Weights of a small mixture-of-experts language model, trained from scratch on English Wikipedia.
Experts: 96 SwiGLU neurons an expert, a sigmoid router, 8 empty slots to pick.
Below are experts of layer 8 (counted from 0) of a mixture-of-experts language model. Rows are named router (the router's row for the expert), gate (a neuron's input weights, with its number), up (a neuron's input weights, with its number), down (a neuron's output weights, with its number) and show model dimensions 0-255. Each number is 128 + 24 x the weight over its row's rms, rounded and kept within 0 to 255. Numbers have three digits each.
Before each expert's rows: a language model's description of what the expert responds to; "comes after" lists some tokens at least twice as common just before its tokens as in all text. This comes from a sample of Wikipedia text that the model never trained on. Tokens count by the router's weight.

# expert 4
Description: Pipe separators ending a cell in wiki tables after a number, name or percentage, plus semicolons in squad lists, e.g. 68.4 |.
comes after: " ", ")", " 0", "%", " 1", " 2"
router:084134144133155116095081080147147122105161113136118101137133147120105118111158120112111155151091113134134147126129130103137132113108091150123124110157141164119125131170093160146109137156112102126107157158098108110141120176149087092098141136109105133126135141127091122079097136145137139120122120139089104090129104114048165099147131103134110147125154119166121134128072137088148137144111124106090130120141108108126054124106127130176128117102165127166137127165118098100107145123149116121094128114100184142107144137099077127081088137137108103131125119096142099131090116155155112126128162109132111104098137110124089116120173156155122109135125166130124113172177154152113125139120067145094134143124130121142137108133156134102097122170139136166118189126117133099156146157107114
gate1:110111127090103137176127107154113134200164118136141117141150137149143131096131132111133140085116144103128138161070105124140138147126114167096096154118100160150167127151070161147128151158096125126166114080103166100110126133180120136146120167143175117114118160110115115103118117091108183155173083105131082134115112112115141111126151134109183135121144123149132132125124144101139094108136114110172195099100109142125117075125105171170132128113166132101157135149146157130119143127109121143153132132090149122129121169142135158136097130152113118119130123126140150181135114101122107151117138099148129123100113087116111130145141135128173123131121143102126100157153121156119188161150145148087136109105112122153161140158179117091108147110110105143138143120138085107136102120123120
up1:098153132085119155132110083145161129110146136118111142088151120140156103098101097131105130102147120101137101127122127113124134171105138156088125143153102146149147153122114198159152128138111105158136092067119158111135124131144132140155096165163185137143127119090151128126111103135105166112144121091147086155107141124122148138131170132096189127106093112117118115094140092107130079118141122130141183085126098136130133094124108167137156123147152138104158122148164158128089158110102098120156152071097136116107129175140140130077105121183122113137101147102122145137135104087116084150110139124115140122118112086122103132165134131106176135140141124101150133144132142159123160151122164111097157098109163120109143127109170115105099146134091095145130128142132113085129133108106106
down1:096114115126135145121084090121143147076117123146155125120122133112145134125139142093133089149145092153152181130087136077106130153119094111157138105114098113115142113152100147163108104142139145141133101105132136103102141131137107112143083172130152123108113136083085203174105114152110146123191127093101165140121115146151144162150126109082141089117120150115117147099112086139114157129173136086125151119148128154151118064129154140143172125150089144105118148170138120139165111144154109104125147091182135103105097142065136164124113127126126144152117138118110142168145087126145116116130133123108137118104131111151118112109121103133165096131119109157144173133097118161153112159105156162138112121120124143117158084117110114107112147105132136121106149132148142102082141116128185

# expert 28
Description: Line breaks, == heading markers and infobox field labels in structured text, such as ==Geography==, Category:, Children:, Species of bacterium.
comes after: "\n", "-", "==", "|", " also", " •"
router:074131124114143151123128078112125155135141150118127086164140170140097118100119119123113120102089153144147147139138137128158106119139153119122124120154147165132132164124059137124124123151123136164125176093136127116133147138192119139093171137098129165122125153120082082130167122107119129167151121139116088116168093107091152115097143108145125136116166103157122141133110110122142112128106118159101135110110133098129075086078090138182099140107128147155092132142107142153092175119120120120129123122090125098105186164087125129123136132138135122124145131112168124127118101120126096158132153123131154130118155124125128131116149127125146147111190162100127142173132163165091097133173133101123138114091117115146112110162209136103122099147141139175122128134104109111169104140112115
gate0:120116111136087111096106148114125139165161170140110077100150131138093171151101128176146155134113119113189137167161128128167089102130118148133131123122121155097135130116055129083136164153107118068136121101109119127118123137129143145096106097170129147125123094107131130104090132143174134171127142156137122146183125135118101120148127147089107139143111102167155160100174141138110156128156123116149115125104152082099121088047143148143153148141124122148176124153104143131105123115147117178099133172156147120104121167112124112156169123133146132148137114132116133127131105154128137126109142120139139131121130162188115148125131119127159180124088134130162081118124144135120129115128152150115088140110094133080101137144145093125150137137147176115140159139160135157111121113126128
up0:146152172160131115126110145098129116100105127128156146108129139116135144158146112146129085131163125151161103144143145144163090138123106116108107162104098145131135100090140154138092078143129091116150085141083129075134112148164131128171117101124129143137148129088158119127145156153137083147105192122114121123173145164157117115155118120088126100159125124120130125109127126138091145131157158147133110133123128118111163160094140134148081148132084088091150130124120133160089112155126114145092100148147135127106133107111166108131153131195125151132094163120121160124088095127146090072080146118079152139135104128134083123072110109129098124115133123129121150106119089115142110164112135138141086120054121125112128154125127144151121131161123078184146136152126120130122156131132111
down0:157128146109139136113124178108174066094172123099114157150131132109140104127106113097089138117130137124203085109103098114156155121072101148089113124114097114169139114151115141121146127158111135127128130137095181142129174158087098117124113143148134111149049123122136148106137130132137140103134142108102129156187128149115140116123130133138088161106136105142153152148108106123115122067169123128142122107149089167132102128140174111148113146126120174129137159116115106142161132120124103117145143131069109159120107124135117137145151145115123131127175137128104097145053134116131139108111151099118134134155153163157140173165146144106112085079128147137135116116126140112117090065121151107124127119131098132130153114135117149182148127156129126152128160131143137105140146164125137

# expert 29
Description: Articles a, an, the and as after verbs in sports and career biographies, plus words like elected, winning, appointed.
comes after: " to", " as", " was", " is", " with", " he"
router:113177092121142127098101085191147136123135143147112116133165129137129151112133110100110144129111160145096169141108146132139106123121112145104118114128184170155150145116107154123154118121126092156113160122116114144123122164160116131101092132137111146102125140141106116127131171123109129135171138167090106104108153121095128102117152090132113139144120116155121169081126111119085162091078077085140143142150088120111109126121092167208089157137166101147124165173120128141142149118138112141131119099097174148113104128084105123139109142166136092162140154119148132073096118124102096114126132110169125119106155121152138136156127141143132098149122137109143122188121171100140111146188100149124129116112136146131121127134127104101093131133155129165138176143121120091135148155133099
gate1:138151178111109122154128139115090142109153144140095101130110127159119116111116093109127134125141143147127145114089160119071160131170134154159114099125116142090089105157129147118142144137133173153179103158142125103175116154147125171129131096179124117151101085128125097146104154132138140155127114129129088129126137159153132161184140106108129136166131164096147134156083122139137126114125135121138096127161106127149099121100112155110130146095121114118138122204088132102121104105163093198165151144132167098158162105125136153106125113149121120083113141137143151083156090118114145126124121136125135146161117125143159118179124138138114136136117193101157134136120137100120139119129127157192104128116132145148110152102158111108082149115116091171157143144160140155143141164116153
up1:073104131080149146145166139151143153145123125141125146128113155152137127096087133167143120143109146119181156161120124120131162165075114165151121136115085128162127128109141151124100132120122090138115150126158137149131091123113068118129117152117073131168118162124102147133108119113104115086171140114132120132131137165117110131133130154140153129149132103127105148092144048112113170170140118081106131117149127135121126161103096122149151168151158135109124087153160151122119115114123149164152108133133141087139142139078106107150120143116112149121143120122113115136096126092136155162112133119113162158141145122138124098145120082108117092157091118166089113150139122184126107164150115130104141103118142119145142159128170113138158111136130138132152194073116162148129145136097198
down1:090090124091116104139159110131175113122123114149111146134150157125130096106120143143143109127088117139148149099116144137154126163134165154135156109128117107127156125111124118126086149170120158137118152131091115157113108083140113127101146120113141088109111156107140187164123128120115104106150151140112173110114165155153136156134122177103159141135129124138148153080167124100135155161119144112151133153135104145131118124123147113146123142135126102135133138078162150089140082154111133131155147134151112091149104119122098141142108145110201122145155160106168123121120116136130127155160146130175175121136150114117133125085113164123139153128163128123082157169168135190109118124146128141125150167133134130134099116080191111113188166103115109098109141108147132157126163110068171

# expert 23
Description: Closing parentheses, commas and periods ending phrases, plus subject pronouns and relatives such as he, it, which, who.
comes after: ",", ".", " where", "s", " that", " However"
router:123148153146129084144105108138169137119144171099096115174186113103148112124139115097161169147131137105132110137133142105163139099139125151108120094152167129127099143149088157104164110140136126127109127099118076106118090159146119147067131115125120162134111133140109120122075123112145131153138117144118035129163125117102146150118108076141088143124132105151196152098102156112156099126114107120123111126149114104135120179097091116177084120116122156121139141122127166122108130092140100156114154099100130148136113128144138126094136103117094096144115126098157148115097100155157133120150163087118140130155132107132126135134102120156133137139133111114149171159138121124095123147167103133089131106140109144133101116139179154093088124154142126174110144132105094095147103151148098
gate2:108149166157163123132133127163121146143119131140127154112179111080148125138165143149122116140107100117115152094095110146154149056143122101128121087088144161139099134109127147107109100110124111126101080131163084069138151115146137155130115154134082120055113135159100111107109135122127112104136151137140133137129140180133133117193124122156121138154122143159109103097122139151116140075102130123120114101156103124124141145118103120135131147117131090124093117127119102117139098117119098121160139194125140155127086155107151129136091133102142110148129130113168128081150168123116146133156122097128053126130122120116131116105123166153146135110154140183087125117124125128109129129142118129133090103135127120114133107156150125160116143177155117157185150129175137097123178182123119
up2:120143120139144128097113078117135130121149119143147111166146152155101117175137156120171128088192141167146109105137077131115106117108101145126159149143136129114079113149131137140084121118132150126097085119130174153128124098122133094111152161108141117160145095121121124164098168137131113109131126128134114148144120123122122147179153105119160143130127172079144133188122091112145125204123111065119146120117108111105112146144133127109119136132135115134113070145180143124118137118131147116134136135132148129126128097138120140102079152149128156116134154123116109088154118137156159157086156148131091186134113133119143132135132119151116129103105138064167156168106109116106140080106112138124184099163175096130137100133143128104110105103129133137164182115139136124150100145123083
down2:112129112111084109132150108177127106097111163140133109116170112155140173143138115163117140056116108141102149097164102095107122154125168153129166134125138136135083149157154129102115133108120117149095124128117118107136092147174115141128120107130117121123173112155144154148181121106118103157196129116097127144169129130167102149159134127136113161142154136089104140096070117147131130132110126102100170151144130124107111137139090118156151165149094125121111117125141119117098145167115147107146204142117113135068158176093126137138161140117181136110118134161145100103098136125128116101125140111115106131118093097129139137091121131174119122116155111144124127088128154134145125145070099158102138098184130118139174152162158104101113139130132107123120129141147093108101137124138153

# expert 20
Description: Line breaks after sentences, headings and table rows, plus opening quotation marks before quoted reviews and titles.
comes after: "\n", " |", ".", "==", ")", " ="
router:122151141136128148125108097127121135121197155142108110138170136096118167138126101084150116156086128126107136155115173095141124122115110131124127074115133133144094146181115141152154162107128098190092179121146115139145122098160110116087120150094138163109116185142115101145105139129124147168144123134096120115133105111111172147126144135125092160082154096126142130136097101088133122126119101096160135125147096101119098140120103131180115138093171145160101128118129105159101147089143139124092123097104179156126107118064113138123119146153106123123130095105155103109116115139154085123116155094130149114108171125133107188130126139144141107141124116145137135159089121136088098146172121151099121148131160108106104135161161141096076112131140156128170127115151127116122104132119105
gate2:101177117132131118134111103144148166116113100126080117129165077121107115102139109134138126150136093107084140109137139085115106157109138141158177149138108141132154125153107121141112181175135116174162085142185116120150163124137094118150155137092134136151121135104132108132103122098143158121143096138153131100138125097132104154172166132141118107136128150135139132144143118146105124162128063151133174142120132166092120125131156139183131123099159114159145129105157109127115126132076114163094126162122127103125132115201173138109114139094139148119165123106132113138169119145162149150141155160113112132124197113082150124093110125142119087162138160096106147114105161147136110084092146123125121115142122133119116139118120094121140157162129137180123139099104130175139095103132101
up2:051130136095126113122117151146104145145174133133146130116144130117129118140157128116127136172124091103145171140139116081104117154066140089151124116125117031127089135117125125140107127158141165134102143148176134167142115135132103115146148098122124170140110124104105116114130157123153116165128103130109153137160122130102186135139143151142097102141140141139131130114150120125092142153136106117168119107162096153131139155123135108131123137109142119150084141095087131121093143138068090152140096168099108142110126132134176125097123143116145135120121165109161166185133133092146130131124144135103109103116159154093155113117137132116178112143169116135133105108119134151165173172085168146113142140133101141096141115111159085127111095105141099160121119113142113175086126121148118
down2:140125125140114151094127124136145130103124168131159131155175141126086163140130120153104140116105133119129128124153131117091116116136115129128143099115093130129122118147145140106132106108172105093141143149113131235129141110131110115147136104076107170204147100112123100129131130152123082083078109136108104153153149148151099103166155154134097110123110131114117106151148131139134144170143169121145144090116100097157139135089168137140101132119086133134077135113119146145134129143136112114158163120092124106106153139122142099086144144093120119107127153101096150093165146148144136159092109129113117089143123092150160109120103096148146130142094141083117139086127134110117109144117129144102099094133130134167141138130170123177120169120110099115103185156148133075142090136137134

# expert 30
Description: The word the after prepositions and month names in dates, such as on January 5, Founded: July 2015, end of the year.
comes after: " in", " on", " of", " at", " to", " from"
router:089131137138147117130082071166101147112162147104097097170159148165111110106124107082162146139131149158119101142169139067187120113127132147121105083116159134098101103144077148182100123119124110139139118130140091093188114138145117108059146155114076151125106160120140114109135146115118106150137149154122140145112119131084127123125138089128099138123128091155116108144144130099128119127140108121110131130103145123118115129122093164115078146125138115179136132158140106123157162102133150181106096145095165129113154091098112126123157112163123142129104146106151083110085104148143103126145173130142145139115127106174120121094119158162136128102143128092113145119120127127105095143141133188102130140136106091141110115145146141111106113129141137154154166130126088138128104165141122
gate8:126153160139141106176172089122112123071145115104104099121173150163144111099144115130143112136144142121107091122083139089135130186120066152133111119159139108110083110124127108154082112118130120133086133118142092116145119138147080112167152173140134180098123143134142130171136155126117130136135101170146157110085171167115087156174099088107137127105126158121158120185089118120158136130125153135133146139082157158134171165129132142124115141130155110150063080136076135148133131144115189136109150149124162128117119097122128155121145113134142113155162128115150160132120146112125136136126139126154121132123136131146102111097092127108127125119161138130139143088165122156152144155140140113100124118112125161142148084115156144114111144182099145126112102139138094104148138135130103
up8:121135101159148171106113096137135103111085114127092101105180091157087122090118112153122132133087148124133113119126144112127113126100108118098128131123138109116096158112101125107117110092171135107121121107121098082154166126112095135125123177149161176115116138138121125090083166106120117115146091167183149121094111158118133134157091087135122128123142138158104113197083133147182134159129146104086115121097112136102158123104096150121109162124122104148089120148150151104164120073090152149113150168124177154119134127113151178104116115152128135143106118072149102155097150136165104104116129151151153118107145132164105123141102168099153143136127090113138135098134104135133143125141152104132150152090127114148124105144120114130121160150091122131129124129151111136149130080099095
down8:090126118154084155147064113092158150131113121106166109101141112139116139175116131081099141108173112115118144126132178122119142130139094146151169144128123110162135139146120112171128165135078167180176111111113143106110088147113121141087143126108116163120157139136146130127146100114147046132177137104122158120159111130101109130123107127143136101092114146143128180119130163104109126125123109126134095128140081123142139112170133087119119099152149130119122154171116138116127136162159176124088124117124143140139142098144073121123101134117122110117105128153135121105156125155109121148137109111138090070161150155142156138127133116154134156160141127112138126155112178091178147135105096112125106098102130154133146129082115149121164127134141158127126107135164133145169165181152128